config.toml
experts_per_token = 2
lr = 0.0045
beta1 = 0.95
final_lr_fraction = 0.0
doc_mask = true
steps = 2966
Below are experts of layer 3 (counted from 0) of a mixture-of-experts language model. Rows are named router (the router's row for the expert), gate (a neuron's input weights, with its number), up (a neuron's input weights, with its number), down (a neuron's output weights, with its number) and show model dimensions 0-191. Each number is 50 + 12 x the weight over its row's rms, rounded and kept within 0 to 99.
Before each expert's rows: "gets" lists some tokens that make up at least twice as much of what it gets as of all text; "comes after" lists some tokens at least twice as common just before its tokens as in all text. This comes from a sample of Wikipedia text that the model never trained on. Tokens count by the router's weight.

# expert 27
gets: "\n", ".", "s.", "es.", ").", "a."
comes after: "\n", " |", ".", "==", " ==", "==="
router:62 69 70 54 43 58 47 54 54 55 38 64 57 33 55 73 59 57 48 63 56 46 51 76 61 56 44 36 34 39 41 44 45 45 46 71 44 52 56 52 38 56 30 38 61 41 53 36 34 54 49 30 48 31 57 51 67 47 40 37 41 66 73 48 69 48 61 59 62 34 44 51 66 59 62 39 43 74 62 53 46 24 44 38 41 46 68 45 42 49 64 70 56 54 32 51 59 42 70 61 33 75 51 36 39 55 41 67 55 41 49 64 57 49 53 55 63 65 65 41 62 30 31 60 63 63 41 52 42 66 39 44 45 65 69 35 55 53 66 37 67 63 44 60 54 64 36 52 36 63 33 61 51 42 51 65 58 50 27 75 58 36 59 45 59 27 47 42 35 58 30 60 71 46 54 35 44 35 54 42 50 61 22 52 40 58 55 48 47 38 40 32
gate13:46 56 58 41 56 51 55 42 52 51 70 53 37 44 46 51 46 53 47 63 33 68 45 37 47 58 53 51 46 37 47 37 45 59 50 59 31 71 35 33 68 73 36 51 94 41 51 54 60 59 37 64 68 57 55 42 66 44 37 51 47 58 49 45 57 47 45 26 50 33 55 69 63 33 35 35 39 33 45 49 32 58 72 57 56 51 58 50 38 59 37 52 45 59 55 60 54 31 46 40 49 60 28 36 39 46 46 58 48 60 54 40 53 38 56 33 72 47 56 39 57 63 56 34 48 42 71 63 62 51 63 52 42 41 32 56 48 42 57 33 49 46 56 40 48 78 34 32 45 52 50 66 50 54 46 41 75 52 38 52 41 43 73 63 35 52 11 44 42 73 62 31 38 70 54 55 57 60 58 45 31 70 56 51 36 71 46 47 55 62 70 38
up13:40 42 63 53 54 48 29 56 38 51 42 39 57 54 59 42 42 60 70 37 64 61 52 49 36 61 56 28 57 52 60 48 42 28 58 39 48 41 63 52 37 33 45 60 41 43 56 23 46 55 47 36 51 60 54 49 61 43 77 52 52 26 50 37 54 65 64 37 55 81 42 44 51 50 46 66 64 79 60 63 56 66 63 53 67 37 78 44 49 45 60 62 49 64 58 36 59 59 48 68 67 27 37 37 54 48 52 41 62 41 45 50 56 59 47 29 35 61 59 39 74 50 59 61 54 42 58 55 23 55 59 45 46 67 53 35 55 40 67 60 42 46 43 40 52 55 48 50 52 49 49 46 53 37 73 40 60 54 69 40 51 63 49 46 45 40 35 44 57 32 44 25 36 40 55 42 64 58 36 59 47 57 63 22 41 16 27 39 49 66 24 44
down13:59 36 37 59 52 61 55 48 60 54 51 40 24 38 46 72 59 45 39 72 34 33 43 68 54 36 52 62 12 60 43 50 45 53 37 58 48 54 26 42 60 54 48 52 83 51 53 67 32 49 38 47 59 25 41 35 53 54 24 49 56 46 58 44 67 34 48 51 45 36 73 61 69 50 54 44 47 50 29 44 69 49 61 35 49 43 42 41 53 45 58 52 60 43 34 34 38 60 50 42 47 68 32 59 47 63 52 47 25 43 77 50 49 37 44 47 58 43 56 28 54 40 48 31 55 56 47 58 71 39 55 54 55 66 68 52 69 57 59 66 43 43 52 44 52 44 33 44 57 60 56 47 42 64 26 54 47 54 51 64 37 72 54 43 25 77 57 52 53 54 51 22 73 51 52 60 30 53 59 34 60 48 60 42 41 62 55 54 42 64 53 61
gate14:54 37 70 37 46 61 58 41 42 44 71 57 43 46 60 71 71 63 39 59 49 53 38 63 53 33 68 59 55 56 43 72 63 69 51 43 48 52 44 28 75 35 56 43 61 43 35 43 60 71 48 49 63 54 42 48 61 64 28 53 32 45 36 64 43 32 72 30 77 27 51 44 42 49 44 38 34 61 62 40 52 50 70 43 27 56 44 44 46 56 28 63 55 37 48 63 49 61 58 61 53 44 42 48 48 56 56 30 51 61 40 36 62 62 59 59 24 55 49 55 70 58 60 57 43 38 70 54 70 50 50 52 50 65 51 24 52 48 35 55 60 45 54 72 59 48 42 66 45 61 41 42 53 38 49 51 57 71 50 46 64 51 56 53 49 57 46 56 32 56 29 64 26 43 42 53 45 71 56 82 57 51 37 67 63 54 60 47 74 37 41 63
up14:40 52 25 51 60 38 32 60 56 58 33 55 46 51 57 46 32 41 60 62 58 47 56 30 47 58 44 45 33 34 56 31 50 13 46 45 47 49 52 68 44 59 44 67 45 58 61 66 45 28 52 51 42 53 69 61 52 43 74 50 79 58 62 38 43 70 25 50 22 63 53 44 62 55 47 60 56 40 36 68 47 57 27 62 58 52 53 53 62 41 69 37 45 63 57 51 53 30 38 49 47 58 61 47 43 42 47 57 56 37 71 64 35 35 37 44 58 49 42 41 31 36 53 47 44 69 24 52 36 51 48 60 48 42 49 79 47 44 62 49 55 47 46 29 50 56 63 53 38 42 67 63 46 60 51 54 41 15 53 50 51 46 45 46 47 42 60 39 72 54 76 49 67 52 52 44 38 28 36 24 44 58 53 34 38 47 49 69 46 58 35 44
down14:31 43 53 40 43 62 57 47 63 39 67 36 54 51 43 65 50 50 38 33 57 42 56 57 65 62 56 61 49 57 43 69 52 47 52 44 49 54 48 28 79 25 46 48 66 45 49 45 40 60 44 40 65 41 49 56 55 67 44 30 47 48 23 40 51 49 76 26 74 57 60 43 57 41 48 51 43 37 35 59 49 55 56 45 22 56 50 55 62 56 47 37 45 36 39 33 41 64 70 62 47 39 44 57 59 55 55 34 34 47 34 47 71 55 26 64 49 44 53 50 73 82 63 52 69 42 66 44 47 46 27 41 44 73 47 36 63 52 52 66 42 53 52 42 60 45 50 45 70 65 56 34 50 49 53 55 73 58 41 43 45 50 49 80 50 69 52 52 42 46 49 35 40 65 33 48 59 61 48 62 69 60 50 62 67 25 64 27 45 45 70 56
gate15:51 67 45 38 49 66 58 45 38 45 77 62 41 13 45 65 61 67 56 54 44 46 63 47 57 49 63 37 60 69 55 59 28 76 44 46 43 37 53 56 61 54 53 56 45 44 60 59 44 47 39 27 80 60 59 64 74 53 38 50 57 85 58 42 64 47 42 51 58 57 49 39 50 41 64 34 70 70 71 54 42 54 47 48 28 56 33 31 55 62 33 53 60 56 28 36 48 49 45 43 46 56 52 29 66 69 52 39 57 53 55 51 61 45 72 47 38 32 63 50 63 68 60 50 53 41 42 49 58 26 44 35 23 53 58 39 49 62 55 68 43 42 50 31 37 52 69 61 46 35 47 54 51 38 46 61 50 39 36 45 40 52 60 48 58 71 36 41 46 67 59 24 54 35 47 39 41 43 26 58 59 45 44 55 54 49 62 35 63 60 44 48
up15:52 59 65 54 60 60 44 46 64 51 54 71 42 31 57 46 64 52 46 45 09 46 62 59 54 39 51 46 22 50 43 70 37 68 35 42 54 39 82 60 65 63 67 44 72 46 75 46 59 69 23 54 60 55 48 44 43 41 29 49 47 68 48 60 42 23 68 54 53 65 42 35 44 47 59 47 45 62 54 60 20 50 49 66 37 44 43 58 45 66 34 50 38 69 39 18 59 57 41 70 60 53 57 45 65 52 33 49 47 36 42 41 57 51 67 43 66 44 65 39 52 51 84 56 59 33 49 51 39 45 48 51 43 56 56 38 34 60 55 44 58 47 45 57 54 50 49 54 44 48 39 43 57 52 41 55 32 37 39 40 55 40 69 53 48 65 45 62 57 55 63 42 39 45 29 54 36 51 30 54 34 46 54 44 52 34 53 56 80 46 57 56
down15:25 53 61 47 53 70 41 43 48 71 71 50 43 62 62 48 46 22 59 64 41 35 47 38 63 45 36 50 47 31 31 53 44 57 58 54 54 69 41 40 54 47 60 58 52 37 48 59 47 62 53 82 43 44 64 42 56 74 33 33 31 44 50 43 50 51 44 73 49 58 47 66 20 39 54 58 40 59 25 58 58 68 55 65 68 34 54 39 42 68 64 52 48 39 51 38 36 50 46 56 38 73 72 58 66 50 43 42 47 67 51 48 44 49 42 45 45 74 63 37 37 42 21 44 42 55 67 41 35 31 39 66 56 39 31 38 70 43 63 39 49 67 32 74 41 53 45 54 49 54 58 42 61 36 46 52 31 69 59 54 51 51 55 59 45 46 43 53 58 48 36 54 49 66 46 54 49 50 82 30 70 47 50 33 42 37 55 44 50 43 46 55

# expert 3
gets: "\n", ".", "s.", "es.", "ed.", "\"."
comes after: " |", "\n", ".", ")", "s.", " ="
router:42 63 73 59 32 41 46 36 23 37 58 33 52 34 34 49 62 66 42 50 29 70 53 41 53 44 31 62 56 46 55 72 45 56 58 68 64 62 43 70 47 52 73 44 42 37 55 29 47 68 27 58 37 42 71 42 42 70 55 63 28 45 62 55 68 50 43 40 37 36 58 37 50 61 42 52 42 50 61 40 30 43 60 34 57 63 37 49 64 43 60 74 46 42 56 28 63 37 47 59 68 47 57 32 57 33 36 46 49 31 59 66 44 61 53 55 37 58 52 63 58 62 45 59 45 42 60 45 45 62 36 47 53 77 52 58 41 48 34 34 67 53 59 65 69 67 54 37 47 58 50 43 25 38 54 41 49 47 47 37 61 36 43 51 43 46 39 37 47 62 53 69 70 56 70 43 68 60 55 53 44 62 34 41 39 44 63 39 68 58 42 37
gate1:50 33 44 46 42 60 35 50 70 47 52 53 47 43 72 48 57 67 51 62 64 61 41 37 59 35 29 50 52 58 57 58 57 67 49 51 57 57 48 32 48 68 55 44 70 52 35 51 59 47 60 49 63 64 52 54 52 83 37 54 57 59 45 42 40 36 49 69 49 59 62 20 56 36 66 37 33 36 48 53 44 53 62 31 45 67 39 42 47 72 60 40 28 21 45 51 41 60 49 40 69 70 72 47 39 79 64 73 47 57 49 60 63 73 42 39 57 43 40 48 38 30 44 39 49 59 34 32 57 43 59 55 39 45 51 53 65 55 60 53 57 45 49 28 33 54 67 40 57 29 66 61 64 37 36 57 71 61 51 47 34 41 35 51 56 32 43 62 52 64 46 31 38 49 54 38 63 44 47 40 35 53 38 41 49 49 72 61 32 54 56 69
up1:62 49 46 38 51 51 53 53 59 41 52 42 58 30 52 46 22 68 52 51 52 39 56 34 53 36 35 65 57 52 54 55 64 72 29 52 49 40 52 47 48 48 49 39 40 58 26 46 43 38 50 40 42 51 45 52 66 28 45 41 53 68 42 51 49 44 42 40 48 41 61 33 40 44 50 69 35 36 54 63 62 56 56 48 48 31 53 32 52 46 52 35 59 39 74 46 60 60 51 68 49 54 55 16 26 61 47 63 39 67 28 84 77 43 63 49 35 46 39 69 36 51 37 44 50 75 44 35 65 54 55 43 32 50 68 38 56 39 55 36 41 49 52 43 44 55 57 32 66 37 62 42 63 33 31 65 63 49 59 69 71 29 31 61 45 44 57 61 49 54 33 62 43 61 69 42 44 32 40 70 48 52 23 62 58 47 57 52 53 52 70 52
down1:34 42 52 65 67 67 47 47 57 37 44 53 76 58 71 51 26 26 63 54 66 48 26 39 58 56 45 62 27 33 54 55 43 47 49 81 58 49 62 34 64 43 22 35 46 51 72 64 45 48 53 46 61 50 54 36 55 67 44 55 53 43 50 23 52 75 58 54 54 39 32 46 52 33 31 45 42 39 31 69 58 79 34 37 47 43 44 46 67 46 68 40 43 61 38 47 61 24 57 42 53 50 59 62 58 44 59 58 51 46 27 64 48 58 60 48 53 63 68 52 53 50 39 42 42 53 62 55 36 30 39 27 54 34 52 66 53 43 54 50 39 60 36 48 51 39 77 46 25 50 55 41 51 48 41 64 45 53 47 68 47 46 51 30 50 57 57 51 63 52 77 48 46 61 46 45 41 70 63 45 49 55 76 47 40 47 46 60 47 62 37 55
gate2:50 57 46 31 38 41 28 56 66 59 51 36 35 53 72 35 41 54 50 33 50 45 63 45 25 40 62 60 62 58 62 25 34 59 47 53 67 41 50 61 60 74 47 70 36 42 42 62 28 67 68 58 60 48 48 62 59 52 43 83 51 47 40 62 58 45 63 56 35 69 65 25 55 44 44 69 52 41 55 42 54 43 49 38 55 52 55 21 52 61 58 48 39 48 53 43 72 54 66 58 51 72 43 44 42 62 51 34 81 55 45 64 41 44 48 55 42 76 36 57 48 45 52 38 56 44 43 54 48 58 45 42 50 35 35 56 34 42 35 56 58 44 65 53 45 47 37 51 62 53 37 27 58 41 52 73 51 30 57 51 50 56 67 38 40 37 30 68 46 51 66 48 58 26 61 58 59 46 62 60 75 62 55 63 78 57 59 58 44 48 46 65
up2:54 72 64 43 48 56 42 35 43 42 61 44 48 52 43 63 35 54 66 57 24 45 35 39 63 52 36 32 47 42 69 57 72 51 30 54 47 61 31 60 49 45 15 55 66 57 74 39 72 44 48 51 41 74 45 51 37 46 48 28 33 46 55 57 46 50 39 40 61 58 46 59 35 45 52 44 55 60 42 41 56 56 52 42 46 48 57 77 57 60 36 51 57 51 56 61 50 37 48 55 32 15 43 55 59 54 44 60 31 47 54 63 70 44 64 67 76 27 50 51 34 59 56 74 64 55 49 59 62 58 51 66 42 54 59 63 34 48 47 22 42 62 29 48 60 42 42 41 60 47 64 62 57 67 83 52 51 60 55 37 43 33 29 41 58 63 47 46 66 53 33 64 46 49 63 50 51 48 52 50 37 21 58 39 36 47 55 57 50 38 59 55
down2:40 44 76 38 53 45 45 46 45 45 53 68 52 42 67 52 37 40 49 49 54 57 30 51 60 49 43 43 54 61 54 59 64 15 27 46 62 60 28 36 30 47 38 40 56 29 49 33 62 41 56 47 43 55 39 59 45 46 52 62 57 49 69 50 47 68 48 35 21 52 59 57 52 54 55 27 72 52 48 54 48 54 57 80 52 55 56 71 55 31 44 59 72 32 55 31 28 64 29 49 53 49 59 55 49 39 21 41 49 57 60 40 40 46 74 58 53 29 44 60 40 73 46 39 42 31 50 45 46 52 40 69 46 48 43 75 47 56 46 58 77 51 39 44 44 60 35 50 58 33 44 52 50 51 54 46 40 45 33 57 70 52 37 58 48 49 40 65 75 54 48 77 42 79 52 47 50 38 54 50 34 51 40 43 49 51 24 56 55 58 66 51
gate3:38 46 57 64 46 46 31 41 46 33 41 58 34 49 42 55 57 52 49 47 28 65 55 31 49 33 46 40 67 31 55 57 50 59 54 55 60 69 32 73 50 46 48 61 28 44 59 38 35 59 27 76 39 67 74 58 53 51 55 58 33 49 54 64 50 61 50 50 42 44 56 40 51 55 44 50 43 60 57 43 40 45 42 51 68 22 39 54 70 53 45 65 58 43 49 56 67 28 49 53 81 33 46 37 69 20 59 56 51 43 56 68 37 62 61 47 37 48 42 61 38 52 53 57 49 68 56 52 58 31 54 65 83 53 61 62 36 45 30 49 63 49 34 37 54 47 57 60 58 49 40 53 51 59 49 66 39 39 52 31 47 57 55 57 40 85 55 51 62 62 49 71 60 42 54 45 76 64 35 57 38 61 68 36 63 56 42 50 76 49 37 40
up3:37 43 37 43 63 52 60 61 62 63 46 59 43 47 47 40 37 40 60 53 73 30 53 70 63 74 56 63 51 59 34 39 48 23 51 48 35 48 69 45 60 63 48 63 59 57 43 41 44 40 56 33 52 44 21 44 25 33 46 41 55 49 55 44 57 30 55 67 58 40 50 48 40 42 49 53 66 39 32 56 51 55 52 40 35 47 50 48 29 55 45 47 36 43 57 47 38 46 62 48 29 55 41 49 54 90 55 46 39 53 52 26 66 36 48 57 50 52 37 35 55 29 49 52 53 25 51 49 58 62 54 33 33 54 44 33 63 49 86 47 35 52 53 47 48 45 47 53 34 37 44 48 71 40 60 50 48 73 52 72 61 46 58 46 51 42 46 55 38 27 40 36 59 34 33 76 27 25 53 34 44 22 56 52 53 50 47 67 45 56 56 39
down3:58 36 45 21 54 50 56 52 55 59 52 65 49 64 54 65 37 15 41 50 63 40 50 42 54 42 77 45 43 50 39 54 36 53 41 36 45 38 45 37 44 50 36 63 65 57 51 46 42 44 69 44 48 46 35 40 70 35 43 45 70 61 54 51 45 54 54 69 80 48 43 44 55 46 56 54 55 35 35 44 68 50 27 62 56 41 58 36 47 51 46 33 53 62 51 99 55 63 64 33 32 49 45 66 30 60 62 41 53 74 43 40 53 48 50 52 57 55 52 54 44 42 44 48 51 65 55 60 53 37 61 63 45 41 52 52 60 47 61 71 25 49 49 40 34 33 60 53 79 40 57 57 51 43 41 50 46 39 74 57 20 56 46 37 49 34 46 53 46 56 38 43 53 51 27 59 57 56 52 51 48 50 43 61 43 52 41 44 55 43 51 40

# expert 14
gets: "==", "===", " is", " ==", " =", "\n"
comes after: "\n", " =", "-", "==See", ")", " History"
router:59 58 54 49 70 60 56 63 34 46 56 68 53 42 65 75 66 58 66 58 44 42 51 48 62 56 70 67 44 34 43 50 42 51 46 49 66 47 34 48 48 58 49 60 39 55 45 61 53 51 56 61 49 36 54 74 52 31 65 42 49 58 55 51 79 62 45 49 60 46 26 36 46 47 49 43 56 50 61 58 42 29 41 47 28 29 41 53 57 45 54 53 46 60 67 44 49 51 57 43 42 65 71 73 41 62 64 65 48 72 53 75 54 47 45 48 18 74 55 62 66 35 45 27 51 38 60 55 55 36 54 47 57 52 50 43 41 39 78 36 36 63 25 51 33 68 64 39 46 37 67 51 50 26 48 38 45 49 48 67 48 50 43 45 46 40 52 27 19 67 28 46 59 43 51 69 60 42 69 46 38 32 49 48 44 32 61 55 46 41 60 35
gate0:27 31 53 58 32 68 68 58 51 49 48 54 64 50 56 47 55 41 43 52 56 40 60 61 30 53 61 49 59 65 46 43 48 56 24 54 55 30 38 41 51 69 58 46 68 49 57 54 36 49 51 59 13 26 46 39 52 57 53 52 66 51 59 66 44 53 41 67 48 47 38 30 50 46 61 52 36 65 49 46 49 46 57 56 51 59 58 61 43 25 31 57 50 61 66 26 37 59 50 41 51 65 77 32 76 42 36 31 57 40 34 37 46 58 37 51 63 55 44 48 52 65 63 24 55 63 73 36 39 52 59 43 50 42 33 44 49 58 50 24 38 59 41 48 76 51 49 42 51 38 46 46 31 64 59 44 58 62 46 41 39 40 56 42 38 53 49 38 43 42 54 37 53 61 54 39 44 26 54 42 54 37 51 17 64 47 60 82 62 31 57 46
up0:84 72 54 47 38 45 21 32 21 64 50 55 41 53 30 59 35 51 35 56 53 53 55 46 60 44 50 50 56 57 45 44 63 50 62 60 47 43 51 29 50 68 51 53 57 59 45 51 50 65 66 52 38 44 71 50 66 58 53 41 56 62 63 44 58 50 69 20 49 57 55 52 61 44 30 40 68 40 45 43 45 34 49 55 41 45 57 53 31 48 58 39 55 37 45 62 63 55 53 45 61 56 64 36 61 39 49 64 47 57 47 44 69 40 42 54 27 54 37 28 54 55 39 31 75 41 35 48 48 36 49 40 84 59 34 52 47 43 54 59 68 42 38 73 48 68 48 68 42 65 54 49 46 62 52 30 41 40 58 29 49 57 53 47 64 48 62 44 47 68 34 47 66 51 43 44 47 43 19 61 48 78 57 65 35 62 64 23 61 43 58 59
down0:75 51 61 55 48 45 54 46 54 46 70 54 59 24 68 49 54 53 46 41 71 50 39 65 57 43 75 55 43 47 68 61 55 57 39 50 59 51 43 50 42 65 43 73 25 46 56 50 25 56 41 48 63 69 39 80 27 49 34 64 74 40 40 67 46 36 50 63 63 52 71 67 65 45 60 65 51 42 67 66 43 60 43 47 49 54 66 53 43 57 56 57 52 39 33 60 47 27 53 63 38 35 31 50 71 46 71 67 58 37 48 56 61 64 57 54 54 55 68 32 56 68 34 70 41 66 48 48 45 66 70 48 41 35 46 39 57 44 60 66 37 48 49 47 54 49 46 59 74 60 28 34 26 45 57 51 53 47 65 43 51 27 44 38 50 46 36 52 42 62 39 56 28 51 57 56 45 42 42 61 41 59 36 39 41 41 75 43 45 45 49 63
gate1:52 61 53 78 63 42 51 56 40 52 44 38 36 41 40 52 49 54 49 48 38 49 37 46 18 59 55 44 39 51 33 64 39 74 46 53 35 33 50 47 63 41 48 67 37 48 59 41 58 35 49 50 47 34 30 44 73 63 51 45 36 41 21 54 69 49 29 48 47 40 47 72 55 47 55 69 76 55 35 72 21 67 51 33 49 28 54 56 33 56 45 52 49 63 58 56 53 56 68 35 43 61 54 46 44 37 43 49 49 49 57 50 63 41 55 45 43 53 36 56 39 47 39 37 53 50 52 55 51 49 50 49 50 50 72 83 61 36 34 58 45 63 66 48 53 46 63 63 60 71 70 46 59 52 41 44 67 57 77 59 45 50 34 65 61 45 49 36 40 51 34 50 58 48 52 61 37 53 57 78 49 52 71 33 48 56 76 36 39 23 43 71
up1:31 33 37 44 49 44 76 43 64 66 56 42 49 58 50 82 33 33 56 55 47 42 69 71 47 55 37 55 73 53 55 49 52 63 54 43 50 47 58 44 40 52 33 41 60 59 41 34 51 94 37 20 52 64 48 48 51 51 62 66 58 61 75 40 39 45 53 46 69 64 52 45 49 50 50 35 53 58 46 23 64 32 37 73 51 46 47 63 72 42 73 50 50 51 55 32 52 48 60 63 63 45 42 46 38 54 39 55 47 33 36 56 37 69 49 49 66 39 60 42 55 63 46 58 57 58 58 70 48 35 52 46 43 63 38 45 47 49 59 56 57 47 37 38 53 47 38 38 37 38 21 50 35 61 66 43 65 61 42 55 52 49 63 51 27 80 44 34 64 50 55 55 56 64 56 43 74 50 49 42 37 44 33 57 41 47 56 64 54 60 74 57
down1:53 43 45 42 33 29 56 72 39 49 46 56 41 56 34 39 50 50 60 51 39 53 44 33 49 69 46 56 65 55 45 43 29 35 72 41 66 48 50 55 39 31 59 49 62 49 55 64 60 41 66 33 48 42 49 56 48 55 64 34 40 53 67 43 45 69 45 69 52 60 54 51 51 52 52 67 45 36 59 43 39 41 46 40 39 47 54 59 53 59 47 59 47 63 45 49 41 44 35 53 72 48 61 40 36 41 35 67 34 35 71 68 36 48 50 58 34 52 43 61 64 64 32 60 59 33 32 34 52 40 30 74 32 56 40 56 42 53 57 26 41 23 47 47 46 68 74 28 64 54 57 73 58 48 65 37 46 69 27 54 41 45 57 48 50 68 57 28 30 82 43 56 53 36 44 42 73 51 48 60 47 54 38 30 54 48 83 43 45 38 49 50
gate2:39 66 52 49 28 52 36 36 54 54 58 47 52 34 59 50 39 36 52 51 56 55 53 51 69 28 63 61 31 54 55 28 50 37 48 57 52 49 14 62 61 44 60 44 39 52 67 33 49 45 40 48 49 40 76 57 31 46 39 59 40 50 41 55 66 40 76 51 61 44 53 57 64 51 62 60 43 41 55 67 70 50 40 75 56 35 50 23 51 62 62 41 46 46 28 51 53 42 56 51 47 40 44 50 32 46 61 62 55 52 49 64 67 47 45 51 62 59 56 70 24 28 60 62 55 62 46 40 70 48 67 50 54 51 55 75 68 70 36 42 39 32 49 61 59 46 51 52 60 47 66 44 57 59 48 71 47 46 82 55 32 29 38 55 46 69 42 57 67 48 33 48 55 88 63 57 48 51 57 64 34 41 52 50 38 63 52 46 56 56 70 47
up2:52 73 33 55 39 36 60 35 69 65 63 38 81 53 40 48 40 37 34 53 57 69 62 59 78 36 55 55 39 59 44 38 50 74 44 46 62 24 18 60 47 58 45 54 51 61 70 29 39 20 56 33 44 52 59 59 48 26 59 52 48 44 41 46 40 35 36 56 51 51 68 55 66 41 61 37 52 42 50 46 50 18 41 54 54 56 68 61 62 28 56 56 66 46 45 48 53 76 57 72 39 66 48 60 56 56 52 43 49 54 78 50 48 48 60 46 44 52 46 62 67 52 50 39 41 63 54 42 53 63 46 51 40 68 50 43 48 46 40 42 66 52 49 67 59 44 66 37 73 49 57 43 47 40 71 31 35 50 48 58 46 31 31 53 61 76 34 56 53 58 43 44 56 43 69 35 60 37 44 44 38 58 47 49 51 62 50 42 46 66 55 59
down2:46 43 52 56 32 52 51 52 46 62 38 61 74 56 56 35 53 42 68 57 64 52 59 57 43 61 31 40 48 50 54 58 44 44 71 52 59 67 41 51 55 56 45 34 40 65 39 63 41 72 50 67 46 39 65 60 48 57 57 75 51 54 52 58 55 56 50 72 49 49 30 54 36 68 41 42 53 74 54 45 50 71 49 58 56 43 61 46 51 46 49 58 48 46 44 67 65 53 24 32 54 45 65 62 42 41 40 52 31 47 53 25 63 47 43 33 59 34 29 49 46 70 39 45 39 57 52 32 39 32 54 50 42 59 39 57 64 58 59 50 20 36 49 59 44 44 70 35 24 75 65 57 63 58 49 66 60 47 45 27 50 43 55 68 12 56 77 32 53 62 65 54 56 47 52 53 39 65 71 46 40 27 49 71 54 55 38 50 35 32 45 44